Below are experts of layer 5 (counted from 0) of a mixture-of-experts language model. Rows are named gate (a neuron's input weights, with its number), up (a neuron's input weights, with its number) and show model dimensions 0-159. Each number is 500 + 40 x the weight over its row's rms, rounded and kept within 0 to 999. Numbers have three digits each.
Before each expert's rows: a language model's description of what the expert responds to. This comes from a sample of Wikipedia text that the model never trained on.

# expert 0
It responds to: Rare mixed words
gate1:536546470391568573513458464505523500493500495548524539507525473497495505556549514480519504386517523558492483449528501511498513504513446541476514524508479501436506437453507493473472507423534481435449455478442532489586493500520473541496501476577538512486493429510456522510481466516442602469484481445484425480494467541467375514452530564511539464472518481552553496477467474527485557579493510507528483490469531444511516500465474450490464498569449481505428446459476491529577471509569418
up1:520534520561448543524497494470489540536461609564487500469554512528501556477485536517501552516492436474468515477508471472448425453462555550499538422545496554565477502505515464511484540470485537504520471519489511520428435506538522466484551462474554533490451518446504510509515501435505500536526510579531415431439478500529574497528476486475452528516536506487454416448473458511500474463490501476515511476429470412545456466415442525461471553505520452468584591543559471458497492415510485
gate2:469561507488473526471494449438483508517511520489495486433517569476454550480540550408489505454565435478517505537465442528474524544524543591503460444524507453522528473468537528523544512500463437492530444517485515569522547491545542524447553488525521453480525396499530481550497503516451569492483448487537522504432516493458532491557596546459502492506464507464499486518408527618495488520457519540514515474504478471505487549529482552440456448535562410569465525474476447437499498537462565
up2:578497490507569490408512508502526458444504458497505553476553467498593459570435497465570482551416543568508449512479537507470535510524452432443493536469529500462485527602432537441497501575547440536510543545500476496539454538528478513553524477467452496493494475468514459491556446546497452494497557518461520493562487494500519499479438432501473551524535511487484481497445481457559520493469504523468489412585483457490472484516457487542548579446442570463456511522513525459523475532463454
gate3:532473491545507445525499514452409484481462495553496488488565544493427483510475490500456531490545499411531485546545492510474399396500489480512512438534452524514537489522467527471422531412528562425459484479533542450556492472522448499515500565526445493516582468510530491482576457549497426557478470527522517524536514487454473529444498460546578539476556431526521473493483456456506516513495555554445543514508523476445543509451505435513525474588548483450472477531493485573478555528528514
up3:452510489566525458436502528519587475449535482525507549446525470549553440395484493525518504525498572533493497547520452579523505544456529483482463433444464483523507513502520498516529525489418495574467447523515469506436522473544478540541505446478537578425471439475520464454450433489493543477373488531473497545494568468499453458512511527438548428495458487509464513535493510476555413465528463466547531477464503522460496528482521510494468523465474416478460592487482514562467505487514523
gate4:480490465508430497473530481543477472497500520452490524522514511570377475522535451515465535472541500447468483520504507585575519498507468489502542520495539494540581453497509397523518496530511503413487476575521511498504515471516470467561518421411423431577493506476448570460454541507520572534523469513475532491443546518475554525507378424516477571468531578565506522512501490548515485473538534478483489522550505489497491469495574498512511503443476527501494466543547504491457572515531446
up4:510492563496533500538499489469482467469493562492504483446592439410522538473489528538427482438528496545463418611510453477529448510583481514562507483381486517524529553492489554416469547410460517516481452473518462452507504578550475443495468502487498479579496478512536464521481493538514507461504509470456485538501547506451540479469469415473515494521531550568542513484502517551538512571489505488488520552558480445506525483459467482478500509467432487514555486499496564448425482521513425
gate5:425487470510461491481527437500455498465553521498515489501523400492545465466475423485491488557542458496485490431493506445445494502574467408498446466462478557544475548472526537567446453437506507537500472505537475497495564515510576466528500523469499518491477452439521525540429519564522560516588536525481479462471519469517513509539554551498477484579490582516519504576496537545540508485519562489550450581482456496435461510593468498563490514545523522466477498506514427417526552521451488
up5:490588503411538466434550537593547398452539445502505516516520537571498528548554522558534510472542541491472470523489459417540502516516527507519495490493510449404492481428420531430510525538481523524511464526514495589569450444486453496528519520520511541507447527581486499544521508468508439487482513530562497472563479467448478488517495548495526518510494540468562469423488530481529479495464494517450499424541544554546522507567510452478509501482513509563482526464490522608456454510537520
gate6:494407476543472422498539479495496483456504542488493423503550483446532521508562550489514442519462518533432490523439473532562531535478555463453462508530466454555516572453457519484443513593511489472533519511551539507535457449518487513488566430514508543491481393487532486508517464548504507506519528487457607448481503560539533520497466457556523530468547529536578418501529481524508516554532563466517467531472502468514541490503536478542603478513427455568532570475469504468501433488468503
up6:545533583557534561516569508513502517540466508505486463498533533455584513527472511529544436489488484504531507534438447476486444524527543568452446600433509482453527575475497501507556500613434480503465415449466522564467480430491547526497509448525546540531443498503488497462490479474514520511552461464432471474433544517546485547518480502559522498479559528514510502491527501512526532594484514472544548428415530518509509458479517537522515501530448521552600478514511499411521510502467530
gate7:518506469516497540576532527470519441563597519467430465564494500510510549489480518480536518464452514511485504474482488498522496479525532461443475539479557463502546519526525586454524562539562508498568514512476470523436471468500491454470536552397422467460504491519481433522450433502493438507595531463474541492543505519533529488502473474596554465544454506492530583470542460502416537437487517425547474494511474522413448496532569514514485536520496441486499597508511556511519460497516455
up7:551525485474473483428449519473502528547547519457550542448503475474616479479571492561476529502525515455444526446545498485517502583386473495500498476459542542536543483532486542528449482480490488522497455561460480504518452494502565530421461513490414418488516519512463464496446486568556481488547531478527468454473423460475537485505502520504504521490577431566461498547519479566423456442439505450476445474442485500446473507462517415526502466514479475468465476476479533529551430460517516
gate8:530512480492474470530405551407501419508507540547419547486534487543464550430559519551439498508475414542486518450497545570562467491573603510537535456494488493504540482473497482511439397501557501432471502588522435447542422537494478454487482492530528442524503502488475454482490545557493467495517564443541474516475499495457575551536503466536540546554536506527512507498484522512460536527484554477466527474492485516527522476438483532499545477483486397487491522470487534531488536537560516
up8:475498532468526503431516483473492471534524522463503586501548515521453471527493467557494460487538567447481487457506431501474561504406546531423492468474513476510511477490422468517515529410443468490552495459495477571487525473473522510447475512516551543499504443526490475542505435482483532539514417489449636511512486551562444513504435497475577447562501553528498453476551486588497498489543473448503432507527556556519448430472494472451481495449458568505424491485459534469508474500468538
gate9:509503502473439527513534554500452477478502463518516597475443525489486486526480507538437462516512503502449519446452455390474492534559517484545444499521536442543499481486544457518462453428493505535586522476491500523502516543474528531544505465431477424483483472444531523457504485440530477521575538501556518515525598503511538435537537534483474459528448521477505440526463435433457565440497506503531500519495528541445491457506463447534523590494508541493514461449482576443520582421480411
up9:492514481534478488513447583446483424506513395451543431489488560525546441474474509418511455431554536444430504504498502478526483512514484536542508509497474517490495476533490496541398497540551461476460468424467477543464543537491541499515475551471525454477513548487518489477400502511431517536445524520513596543427477456457536463417488513500509528460495535500487475417502606516497455496471555484513460502559521457488447509453492480570448438510504516520473438547496450530477466462542490
gate10:458517420560505478513538524492464510493473506545533522530448571519528498448471520473466520506435509456559469454485461479540475524525585471550511508574462515456518513535525478549562534554487445498531583554546536438442495479488510512476528470526474529452471505491578509550523588466461407559529475585523559505477511571525468521551490523481546493495575455510544544485460536516448508567547549495520439477475605506413525484462492580555548520494521538535449483502468488519507511466540525
up10:448517510458537499530514516485499446442511411539509468526457488565480473468416490487454449498452442529526490461493483479510463484490517473487473492489523535505496553533485437489501529501527497502565586488513535460399535509482468496590495404531412500490489555477491510522489591505418440493529507531469605471526505580539517501603506514435469488496513446501499589486496518469507503516454469527419551475511507474511435510533519556427486526580482483538487523491523533578519539476576512
gate11:565483508504571496505533570527521515481485493491524510514543463526483545497546535534476532538464530466518489553539504525473457581508544494440498578417471495452466522531527501531566461534481478564427484489521455536430447498530516502509508413450501472407540456480458465499619486516528448557484489610434466417487494494532551594510505500553472509516543501477485515500531566560487505539499507528506515501574524463497479520467525466513557565507449577509528509539442527449525477513503587
up11:487490471514427482544554498546486509471527472495535505460484417514476551561534508581474492452479503504517534498431482498433490491539502434508530487570532530482551470490436601523467483496560495438458498477469485557469480500483522566486501491529487578494505579440510473512440503462487603571491425410559458518529539489508460581513450518537457513506483561489459536550528481501502425495562450455472545485531510512476478515397446485529489468458546555514513452453559488484455541456515461
gate12:467478492522562509492519533539464521485482560475433509429421455457527524474476495514534483438495509481535546480535498606541575510499495525579514497428464566489548517544451483494566517506397487413540470459468513487539489427554505464536506537578430465466504473449506571503497564504516511506504480596518480599448510503462537497454538518513507606491483474513498455479499517541447505532470408486532504497516445471507557446503497518557470499495521476560474568537516480536529450460489515
up12:535548457462422491560470449459517521443530471548502502499483450495442535465528608452544480453512508486472469499526466421525495380544525528515495507518557489552410520495460478510533468557521514528475513524518478537543532509414501552442448512507487505449488524497548542569500485521405465553495494518536512484565453477548482488478511523540510463428538461429496522460507583457546553471544543444554502434497503450522465489504581474421483506471508454487547502530577505510430524500527489
gate13:455470445499515485543515568545462521511440459547498482497434438505513538455527532505467457470472516485532474478543487568473518450510518512496523551511538481438495515484508450581475476510466510566482477515485469445507477428557506424533539450495465501508525488531488430484481517526498467466473543539492537496548577549423482519525469559592460488522479498482559480425444445538566488468576518460454518608536558544539506529489466426482526584550516535463501551526536423511421469543471442
up13:550445458504560611394500429505446474574525563468488518475525523514494474493515474474516506509537487455547493516442512466456515597418498532474427427567500534527484518475504554487505467506480534533502520500460560547520566495508475491489499521482539573483425563486494444499504517504470543574477528492466418441465470523429525560491513472496441551516553481450487481513577519504558477496472491470500495411464527489491470509484525575517503424512450477553469509474507488440585496535442508
gate14:503496458529489515444498558486482467524468533498504559433537442574494482444483483488511503520585498532526470579533502532484438438505505489500554508511494508493490544408543440532513450541468541454537485483485483511516496471438468487489459426543469511536590484461467411506389517534544455472485450492501465506510470487445569571517501584515449497508534533453575475458471480455485464538451470543477458518579569468530515504492526487445446514524434505401539429534501548545481555498507528
up14:467481571522504502521527499463470483490537451428458518506473517473504566470489375507523477461488490543509524464585487444483536485505491536567559467530476561433485550564488524432484537508439464505500474470519479568531531469452523495570502496553450521464477441497560524550470488491456426522484465469535572537553499502509495526427535534523523492459465493515409525452550489507545490568501571527525523522518537425520440587517427528446501445566506459536534472504473519574505438455529539
gate15:595483454524498489485597469553539507530508518446453492495495443504542491550524460492534457461473492532492493546495463570505505483481469446509473532538492516526500548524576462456474429529515539460524476511503599506447558495445463493501537501530463529618522409493493503509457509535487434440514418442493530481494450593499542500536556565467496430496441563596506522503552474460529479493527478529502528513460455565537477518475478510521528523518475488554522446450562570510566567496510514
up15:506500535518489501496486475636480526520500444471551498480463478501548548510553490515466415541483475455498453497487486533460555487493510502425495558453484468514521540564507478471472482542501509497512549483499517508536556501503420534530506521555467533501558432497498495443412436493495546480465456542509465507480532550501581563496557508504486491537483567476453538539487484504519434388559479511474494534484433553580459506461518488514478524495432495568513430480627544579553520502534547
gate16:513512466533553537559506559523505511547491522508516512539429485412463488447396411530467513483458506562529558532540553568545554508539604459513466490460468537506462542559533544465484441557457456487492511482560461499471528481470438472446519511447447429505475580501414417475501498489517491512544523409511548557495505491523496517550539540494486548486452537491465523507497481449528478579470500550442483552501422498438515488463478502572553487519480450521495513473513477493551504492542491
up16:520554513503418624503463474523525491525486554454516536506531518468430496442528542503530527459534523436499491505432513552487540497441454484434518528482486491522492538548495548522470485482521501596512492462439533492533502544489536474433518417520575478497414552561558567505509395505497525474479509450526372501505486553486459547549508510529415429456539506501448495550494481495495553540457495497475467448548501535506476514565541490478453550561558465494487501478539503557526505482531487
gate17:440423481572436420492488546465500439568509455484491541436486519459490472517523494482466478451534483496456562483507488473461512518547531554472529608441507506536511408511453470575523481497482562527521541506497499519471526462543482514452443463485458536465505495469492477502460503431506491397477465505543477487500489508523528523557559532496520476509497470519507547538513520508480446439457577468517478460513415461476428468547511450477534491527497479499554412495572551466496524361485438
up17:536519497485457487499505506483432439535551557496577477523555478490543492528560518461480505454508482580500532466559565525496560514495518558534483572463531540470502476473471560441570465493469447476470530543482487498443491463464528574483526482485445513452591448490559524470439417571520430525439583479495539572536544456483507495491533503511526469554593505412521525470500457574498481555475493431530557484502544545482512463544463475495470498536466477513530575495541497506574499523517544
gate18:429524546449465495431464489542473613506541470525473611515499535447549555482499489503469537494493477537487505491446538501437454553530483520467516485521512528475572476450499543540469522508499506475597527477509528468519513422454468456516544512471554477537499487536476441586576493552494488529511524510504518456467517513522488441466501557467528528514387550504514571552463465515452528462391481473520514520528559506548455503603534553503546459489431468493487524476495506448506527459439536
up18:501483510405446485498485476504532500513520462488499483521524515415510529553476599564519553509440467466473467517504488445505481506458549553481501572507541529560440516457546469509497517478574438509573489555533511514484578444498413564525462470470510516548457464540517580486522485475497520497501508459460497480437469509454506539509474570469612486495503514456445584472494472540547476481435511506511440470450441549510473510524510457438504495428552529577524567577492491491496456540451542
gate19:546447473510483452524478406512548509470488489530430589513531524491441491428524558505486486464526483457555543487501499531522479556472527424532473528479411499446499478459495503465483483532571471613497488491469499514456561475491515526568495543459479473480513520541435597495478427529523530436493555491490511465496530525599521545466504465526552517448483445471450546547493532420403504503500503506493497504534536535596474547563461483527465463454487467557469483463526423550531515497497514
up19:506554494512499589556509555521527418584434553531478512540504487512518518456525542562478468534499553507490442463480482551416463515475453537500512499526501530572430453488486491486520565489482462540491514568534453530566497545541460512540509578490481487552491545503563488455528533542479482513508601506576475527447508462460550540538509440540516474485515520483493551477625464539433471510468577432479535537471484517469512482416505459523466519502518536553437486484434557537522486463486510
gate20:457539498482477557533571534505549525463467462535508494524508520512496524519506550484539539416522557476459471504496396491466532554528444520527531484498442440466488438506548540511468489486446403496534442561490591519555430535528527524499488538548429471482461511517504510529530471507534491500451518484525574473517569448475449455555547540461480493411421456486442511524461517507499523472554487496418422428459430477479477551515527485494563526427516461492490447534463525434447539492512494
up20:513584558511556472478532511489501402444513497466543572532484494534536489560525446486546518479528462544432444574526505472582534451523564499437489490484475536556460457488504501429542511490585527494494452481526563440497506443491493505476506546435469499459513511511436469496551474509548495486532412535513432566537533498489488415495462521478462535538531513478514521534572528448509503472485510569394524478455508439498477454437514484446525540543467512504507506440577455487437535483554503
gate21:520535428485526473527438560521483504431474571548514449502490475559526422530477566540445453445485497533433537518475463564532480522550505472539488553515490486497476537503408434549445494452431553518500560474544525493537524528505422560593490468506528515472436545468489431483519532521500500544488530494493456488484483565503543469549493539438491496483416534510585531533464541490498533478540494530462507433476564464460487473564478525447575530549446491526449525502532429460492496510435527
up21:472501507482483461486539508523569472537511470563415500506502603443502520479510464498478497495481504524575469446532527477415528473476440458494441474512520502501472475498547530414600485524499489529454515505480519497495442422436456537427544517465448552454492501545466499505524470473525523430425575508464437473523479426504527525443529478556530492467468495454438506427440493513495418499483427519576481493573467519452464465502491455515472416440496534510515434502478442523506456558525505